Experts of a small language model: a softmax router, 3874 steps.
Below are experts of layer 5 (counted from 0) of a mixture-of-experts language model. Rows are named router (the router's row for the expert), gate (a neuron's input weights, with its number), up (a neuron's input weights, with its number) and show model dimensions 0-159. Each number is 200 + 40 x the weight over its row's rms, rounded and kept within 0 to 999.
Before each expert's rows: a language model's description of what the expert responds to; "comes after" lists some tokens at least twice as common just before its tokens as in all text. This comes from a sample of Wikipedia text that the model never trained on. Tokens count by the router's weight.

# expert 18
It responds to: Early syllables of foreign place and personal names, often after a capital, such as Du-ba-i, Azer-ba-ijan, B-la-ir, La-hore.
comes after: " A", " B", " C", " Ch", " at", " the"
router,199,203,175,217,156,150,271,153,216,136,192,187,216,228,141,232,225,290,237,143,129,187,236,187,328,217,246,180,150,221,145,133,225,205,141,221,156,212,262,130,158,183,183,212,233,199,170,146,149,228,172,193,230,237,239,135,221,244,291,151,255,165,149,241,175,165,160,195,195,206,139,136,144,206,183,250,182,299,196,168,161,204,177,154,198,256,191,248,161,197,188,203,125,186,133,218,243,193,244,179,190,199,168,213,253,178,149,225,226,198,175,163,218,191,160,251,228,152,160,208,172,150,215,212,216,231,157,195,212,227,140,120,191,271,218,193,211,220,208,164,191,206,154,149,125,199,181,145,259,233,188,176,206,236,146,229,190,190,206,149
gate2,180,259,205,167,247,190,216,188,149,208,242,195,126,201,198,310,126,204,263,293,210,183,205,212,148,212,271,178,239,194,191,185,188,197,215,234,198,214,264,209,140,202,224,115,300,179,206,150,152,187,168,255,230,260,218,172,165,187,191,234,232,118,201,180,211,244,169,145,222,217,195,233,164,218,174,192,232,184,216,172,241,169,260,191,208,242,152,215,211,228,247,228,153,206,195,246,213,132,215,249,193,229,186,246,229,203,238,275,257,257,171,197,101,215,209,217,202,153,271,238,186,182,243,240,141,252,173,192,243,161,178,182,181,130,122,234,234,265,175,170,133,173,206,138,167,171,160,230,277,160,256,243,210,214,178,192,238,230,140,219
up2,223,168,167,214,212,263,165,165,235,211,124,251,171,133,221,173,228,208,228,189,165,188,159,236,236,147,221,268,239,236,246,167,189,271,195,175,197,216,245,220,162,172,192,276,185,180,186,192,185,167,307,151,153,179,220,230,212,216,237,196,265,227,195,150,172,203,294,172,165,134,191,132,235,205,128,225,167,202,240,199,155,225,176,192,261,214,163,123,214,184,272,209,212,219,180,98,184,161,187,175,171,228,193,181,123,166,146,164,158,189,128,218,165,176,215,296,192,229,162,116,235,211,215,187,245,215,260,254,254,207,172,309,177,199,276,190,248,179,206,209,204,235,223,186,164,243,229,219,230,225,265,160,206,213,232,271,231,191,216,228
gate3,215,190,192,174,260,142,200,202,258,215,142,243,207,156,201,204,230,149,253,168,74,196,276,203,151,249,159,182,157,177,235,209,117,198,158,246,171,191,246,221,220,160,170,171,223,273,180,176,166,179,248,214,253,199,230,166,203,134,187,210,219,159,215,161,216,231,172,289,278,181,237,149,184,168,110,179,258,225,160,203,231,211,151,210,199,183,162,170,205,233,214,239,172,189,199,208,198,123,237,266,185,196,194,231,109,192,198,288,205,185,186,160,250,175,174,262,218,167,144,183,283,130,190,208,241,252,238,192,217,187,205,191,175,228,249,190,197,260,128,154,173,141,207,193,257,167,242,233,201,199,221,200,148,155,174,207,201,262,301,157
up3,191,135,198,205,197,269,187,90,198,177,195,235,170,140,236,210,196,148,221,173,213,177,207,179,181,216,246,162,163,118,202,185,181,170,170,290,187,188,166,193,236,198,185,199,206,187,206,188,178,161,203,187,148,213,205,286,243,229,208,209,210,206,231,237,199,240,191,230,239,214,225,213,216,145,186,170,161,136,209,141,214,295,193,222,196,186,176,161,218,218,123,181,224,198,192,144,136,191,281,275,221,240,241,215,160,314,206,187,129,234,222,105,196,158,223,270,191,224,151,205,183,251,208,178,143,260,173,207,346,243,235,175,182,237,198,190,168,186,141,214,174,156,223,174,189,156,184,94,190,200,221,170,183,234,206,197,174,181,192,96
gate4,199,148,201,175,168,177,197,202,167,137,159,130,116,162,199,220,232,207,252,203,196,231,228,155,244,203,228,176,215,176,147,157,159,175,266,202,168,209,181,225,189,152,249,203,219,152,242,120,155,218,217,200,243,273,195,170,216,236,241,178,164,236,152,177,215,245,133,215,276,215,222,197,196,257,132,233,232,254,206,213,230,224,177,237,269,201,232,291,152,130,140,190,154,159,173,202,194,150,219,234,259,137,139,203,203,278,156,265,194,205,198,288,185,275,186,173,240,214,161,197,172,197,199,309,193,237,199,208,192,265,280,158,217,227,184,149,238,180,133,151,252,182,140,230,207,227,162,174,190,197,203,119,140,175,215,169,245,184,204,231
up4,197,214,200,137,206,156,230,202,123,216,235,196,133,192,237,261,263,240,246,173,205,228,187,253,256,215,187,255,194,209,139,204,194,195,210,156,177,214,180,119,247,148,193,192,242,246,260,232,247,215,231,256,202,208,178,225,216,235,103,185,210,261,193,112,149,175,104,193,199,160,247,224,166,193,156,197,230,173,181,146,215,143,238,197,183,200,181,235,209,315,175,189,161,189,266,194,213,225,136,224,212,165,154,200,228,171,134,182,145,114,168,214,193,178,157,209,204,201,232,193,142,215,173,265,106,207,235,191,215,178,210,226,193,238,142,259,193,221,207,195,155,272,111,269,145,194,204,224,203,160,234,249,152,167,264,241,269,167,178,206

# expert 16
It responds to: Middle fragments of longer words and names, often after a vowel, such as Moo-se, Oly-mp-ic, auto-bi-ographical, Soto-ma-yor; also Cyrillic and accented letters.
comes after: "o", "ta", "ma", "to", "a", "u"
router,217,194,249,147,261,133,210,228,228,206,228,163,217,215,138,188,169,194,224,277,143,201,225,149,187,190,198,156,183,178,163,177,164,202,142,262,160,192,167,207,156,209,228,225,219,206,228,166,216,212,258,192,204,251,150,190,225,179,264,278,237,159,253,185,228,190,155,106,241,184,236,249,246,201,197,185,204,224,175,224,183,192,209,237,182,258,202,238,126,239,123,179,154,144,254,254,133,200,125,260,181,162,187,190,178,155,186,260,180,178,149,253,247,269,158,217,188,241,122,263,227,213,174,220,133,200,190,244,180,111,208,208,170,109,166,218,196,197,256,248,173,213,199,200,185,133,197,221,190,128,291,191,232,191,236,144,211,266,271,166
gate0,176,266,239,236,278,177,188,217,201,111,226,105,198,190,170,236,242,156,258,171,87,156,172,215,201,177,178,183,180,197,212,158,179,180,177,211,229,120,217,142,65,166,162,208,226,148,277,243,104,155,221,182,230,218,188,149,212,253,189,194,196,193,200,186,224,175,169,181,183,243,181,229,212,184,144,220,270,238,190,220,213,218,221,197,215,275,156,200,189,210,174,232,150,212,151,222,178,217,183,175,169,202,205,174,165,189,263,171,151,203,220,275,175,227,180,134,153,153,154,164,203,171,206,206,197,215,199,131,145,201,199,170,109,201,266,200,207,252,170,221,130,256,218,142,165,138,215,201,183,116,223,243,204,177,245,181,140,149,157,236
up0,270,204,193,156,171,185,286,220,190,217,198,239,200,247,218,142,192,225,225,123,186,219,161,199,179,158,202,125,161,183,174,169,202,217,243,113,219,220,132,240,283,222,227,259,198,196,178,218,187,220,169,189,185,147,126,188,199,190,248,268,162,150,199,283,128,232,198,251,133,172,290,207,154,221,246,258,186,238,198,224,207,132,142,189,237,198,254,207,181,195,196,215,153,193,205,143,221,249,164,225,216,121,178,216,213,225,169,220,213,181,168,129,252,126,161,263,198,234,156,161,199,200,251,214,199,235,157,179,226,206,192,65,254,225,136,239,207,188,186,185,215,186,193,203,250,192,178,202,112,249,213,170,111,192,176,235,263,201,207,226
gate1,202,149,179,162,233,115,241,198,214,287,215,194,208,233,166,257,95,267,238,211,190,189,216,180,191,201,199,163,147,74,199,205,220,194,222,105,197,193,196,224,184,183,122,198,183,187,210,175,244,132,243,212,185,217,233,266,165,152,208,245,184,188,171,186,143,186,229,160,100,203,180,159,198,244,204,129,149,198,208,289,260,137,198,263,262,161,174,196,188,152,179,164,109,178,222,186,209,208,214,290,226,156,189,213,175,273,217,187,129,171,159,197,192,259,252,175,201,228,205,165,233,200,167,205,176,184,261,191,180,147,178,201,236,180,122,205,203,173,190,165,180,132,147,142,186,225,194,172,259,172,205,165,216,203,137,145,247,195,181,208
up1,224,122,194,178,201,179,184,171,213,123,207,165,292,141,240,192,203,152,207,237,202,166,173,193,180,143,182,255,220,241,211,236,212,152,167,213,158,143,209,182,209,181,211,142,287,246,153,315,189,196,164,221,228,160,217,211,240,253,150,163,209,178,243,133,245,230,220,213,242,199,211,264,186,148,207,293,242,223,230,224,185,199,233,137,154,215,166,202,235,224,176,183,236,195,237,251,150,153,178,159,211,145,268,190,201,160,285,199,255,217,191,181,194,127,223,192,234,170,200,258,226,215,217,243,217,147,167,200,258,203,216,156,121,276,249,219,196,165,216,246,169,261,207,293,253,244,265,213,121,177,173,186,194,225,147,260,188,143,193,210
gate2,162,194,195,181,157,209,230,203,239,108,240,187,170,243,150,203,162,175,226,196,183,184,222,215,202,201,243,289,188,235,209,103,116,115,167,141,269,225,208,194,209,162,225,176,158,219,285,218,255,262,177,194,212,197,193,142,205,180,212,197,175,198,189,228,141,216,297,158,229,205,223,229,208,175,207,172,218,337,208,127,194,177,181,183,194,247,130,210,133,242,224,212,202,158,217,289,220,271,129,177,212,162,210,230,270,206,265,241,258,217,224,197,200,226,164,286,139,221,245,154,176,170,152,211,149,193,150,135,163,174,216,177,176,159,209,210,175,211,242,200,203,100,184,243,151,185,186,241,156,161,212,186,218,238,222,204,179,208,183,195
up2,210,134,197,285,190,209,224,201,177,132,131,215,168,287,226,200,184,226,213,218,157,205,231,162,223,237,161,192,223,229,200,155,182,265,216,157,196,173,136,179,204,201,144,213,172,262,241,160,251,135,173,196,233,108,174,210,150,213,201,153,178,218,169,238,183,189,226,141,174,176,243,201,117,172,206,278,263,204,211,190,218,286,224,213,223,250,166,202,81,214,228,265,149,179,160,278,261,207,137,191,185,172,211,217,236,196,211,182,248,176,223,237,193,231,199,254,212,178,285,199,217,145,191,227,170,134,177,213,134,209,217,179,232,88,239,209,168,204,175,186,178,198,246,248,67,193,227,211,251,208,175,191,211,193,213,129,187,208,222,240

# expert 61
It responds to: Pieces of non-English place, team and title names, including accented bytes: Fey-en-oord, Green-land, D-y-nasty, Ely-on, -ville.
comes after: "y", "n", "en", "d", " Y", "na"
router,170,224,155,172,204,212,151,224,183,174,192,156,231,193,164,151,146,240,145,238,175,224,202,214,264,172,215,262,169,122,250,220,217,197,243,232,167,245,220,229,143,167,225,157,192,199,207,136,163,220,253,181,240,188,255,182,202,218,191,208,191,180,174,117,192,215,193,241,211,162,191,160,175,201,202,254,199,138,70,238,232,279,192,152,162,192,203,186,128,173,156,205,270,114,201,162,214,141,186,258,157,180,206,156,200,192,101,272,163,178,156,193,108,240,164,242,260,165,298,225,234,209,148,284,215,180,164,196,141,200,133,216,227,192,229,162,163,145,201,172,188,252,116,182,197,204,208,149,228,176,197,166,218,206,245,227,195,190,261,216
gate2,148,258,200,194,111,253,196,260,208,259,228,212,219,190,213,203,240,120,199,250,201,198,166,176,176,238,207,251,201,156,212,222,226,204,221,242,271,211,155,247,246,148,208,176,255,159,252,164,218,184,248,152,211,217,189,139,192,109,180,136,197,199,242,167,180,202,200,201,186,144,230,199,224,216,211,201,208,221,74,162,276,273,236,167,183,203,186,207,195,162,243,197,262,151,269,106,217,214,228,169,214,217,140,186,146,230,145,251,187,282,155,174,82,233,212,152,206,287,221,209,165,195,269,202,249,232,210,230,188,250,225,177,166,203,270,177,141,199,221,239,202,192,191,260,177,226,177,224,203,148,238,179,213,203,177,247,159,231,268,175
up2,156,246,169,250,225,165,215,199,193,219,216,162,208,224,181,173,144,177,149,175,228,205,195,169,233,158,257,134,116,161,266,170,209,223,244,253,142,174,143,166,193,195,234,259,189,309,203,219,153,202,234,177,121,127,199,211,192,148,148,101,164,118,203,186,136,227,207,162,179,174,233,177,114,270,134,181,192,221,236,176,168,164,215,182,179,187,238,142,204,246,148,174,198,175,156,244,194,232,189,179,208,166,175,183,231,161,221,182,185,167,259,149,186,183,200,187,133,198,193,210,216,186,153,225,119,215,272,166,201,163,152,192,211,254,187,229,174,180,164,203,239,196,158,243,220,209,149,331,192,188,217,235,217,259,217,263,161,156,232,117
gate3,186,292,203,201,155,235,174,279,263,218,137,211,152,210,152,201,182,190,116,167,227,216,223,228,187,102,133,179,191,176,241,171,158,187,147,193,244,134,151,173,190,150,238,192,213,262,251,164,184,183,140,206,227,219,200,199,207,170,148,209,96,233,208,119,214,206,240,197,150,198,242,166,182,175,310,204,208,159,195,201,147,147,221,237,164,224,202,122,128,147,191,239,234,214,187,218,213,162,235,246,230,222,215,178,230,139,157,230,216,206,161,123,168,215,229,211,171,167,212,296,192,224,200,152,259,246,262,194,147,221,221,177,145,190,168,177,154,261,204,199,294,218,135,190,161,223,197,219,233,190,151,245,194,273,156,179,176,189,209,203
up3,202,210,127,178,246,183,220,173,174,172,307,182,249,245,272,191,208,212,255,188,161,197,144,185,239,291,320,264,207,238,151,156,232,205,210,200,191,195,239,233,264,248,142,208,216,94,179,253,232,261,223,199,215,160,174,250,186,252,240,205,279,196,240,182,242,199,160,193,205,192,148,294,271,207,196,216,203,225,161,241,209,229,212,144,251,187,159,182,294,261,184,198,181,225,227,175,175,210,200,161,238,224,185,209,169,237,211,168,211,234,245,275,257,181,129,239,219,242,162,142,252,178,236,202,178,143,165,187,196,142,176,238,238,205,218,190,196,142,190,183,189,167,264,167,188,199,230,133,204,245,265,167,224,248,239,172,211,216,157,194
gate4,276,226,163,224,233,231,200,192,215,162,217,197,216,115,210,221,147,247,153,218,222,199,185,180,209,214,154,192,226,151,214,220,199,180,173,161,173,206,179,172,204,261,255,190,261,163,246,203,162,220,243,144,260,197,230,265,140,111,304,239,154,206,259,153,181,224,179,222,146,168,112,239,153,178,279,175,242,127,125,194,233,192,230,151,222,153,168,127,201,180,215,161,194,194,205,296,221,189,145,181,166,201,145,208,203,242,216,255,179,215,226,191,155,194,233,149,187,206,210,230,198,243,260,235,147,159,156,223,209,218,189,161,188,256,233,139,213,208,186,175,193,222,146,257,151,247,314,184,208,195,228,183,247,139,271,227,254,145,246,217
up4,212,208,263,171,163,178,224,238,209,238,142,189,199,243,224,161,214,160,216,289,183,233,233,157,204,156,206,178,193,264,143,198,145,250,152,201,154,193,232,140,198,208,143,249,199,207,194,168,268,301,242,227,115,245,182,173,199,256,142,181,213,170,235,192,200,206,254,246,201,284,179,190,213,230,156,247,256,216,197,215,142,192,187,141,219,221,246,218,178,184,160,147,263,153,185,220,182,233,154,214,176,170,212,175,240,225,193,220,200,169,116,173,223,215,121,192,222,148,226,172,197,193,190,219,223,223,342,201,185,229,217,231,225,195,242,253,225,221,196,250,217,331,210,242,166,192,95,177,210,255,169,218,242,249,169,133,239,195,243,177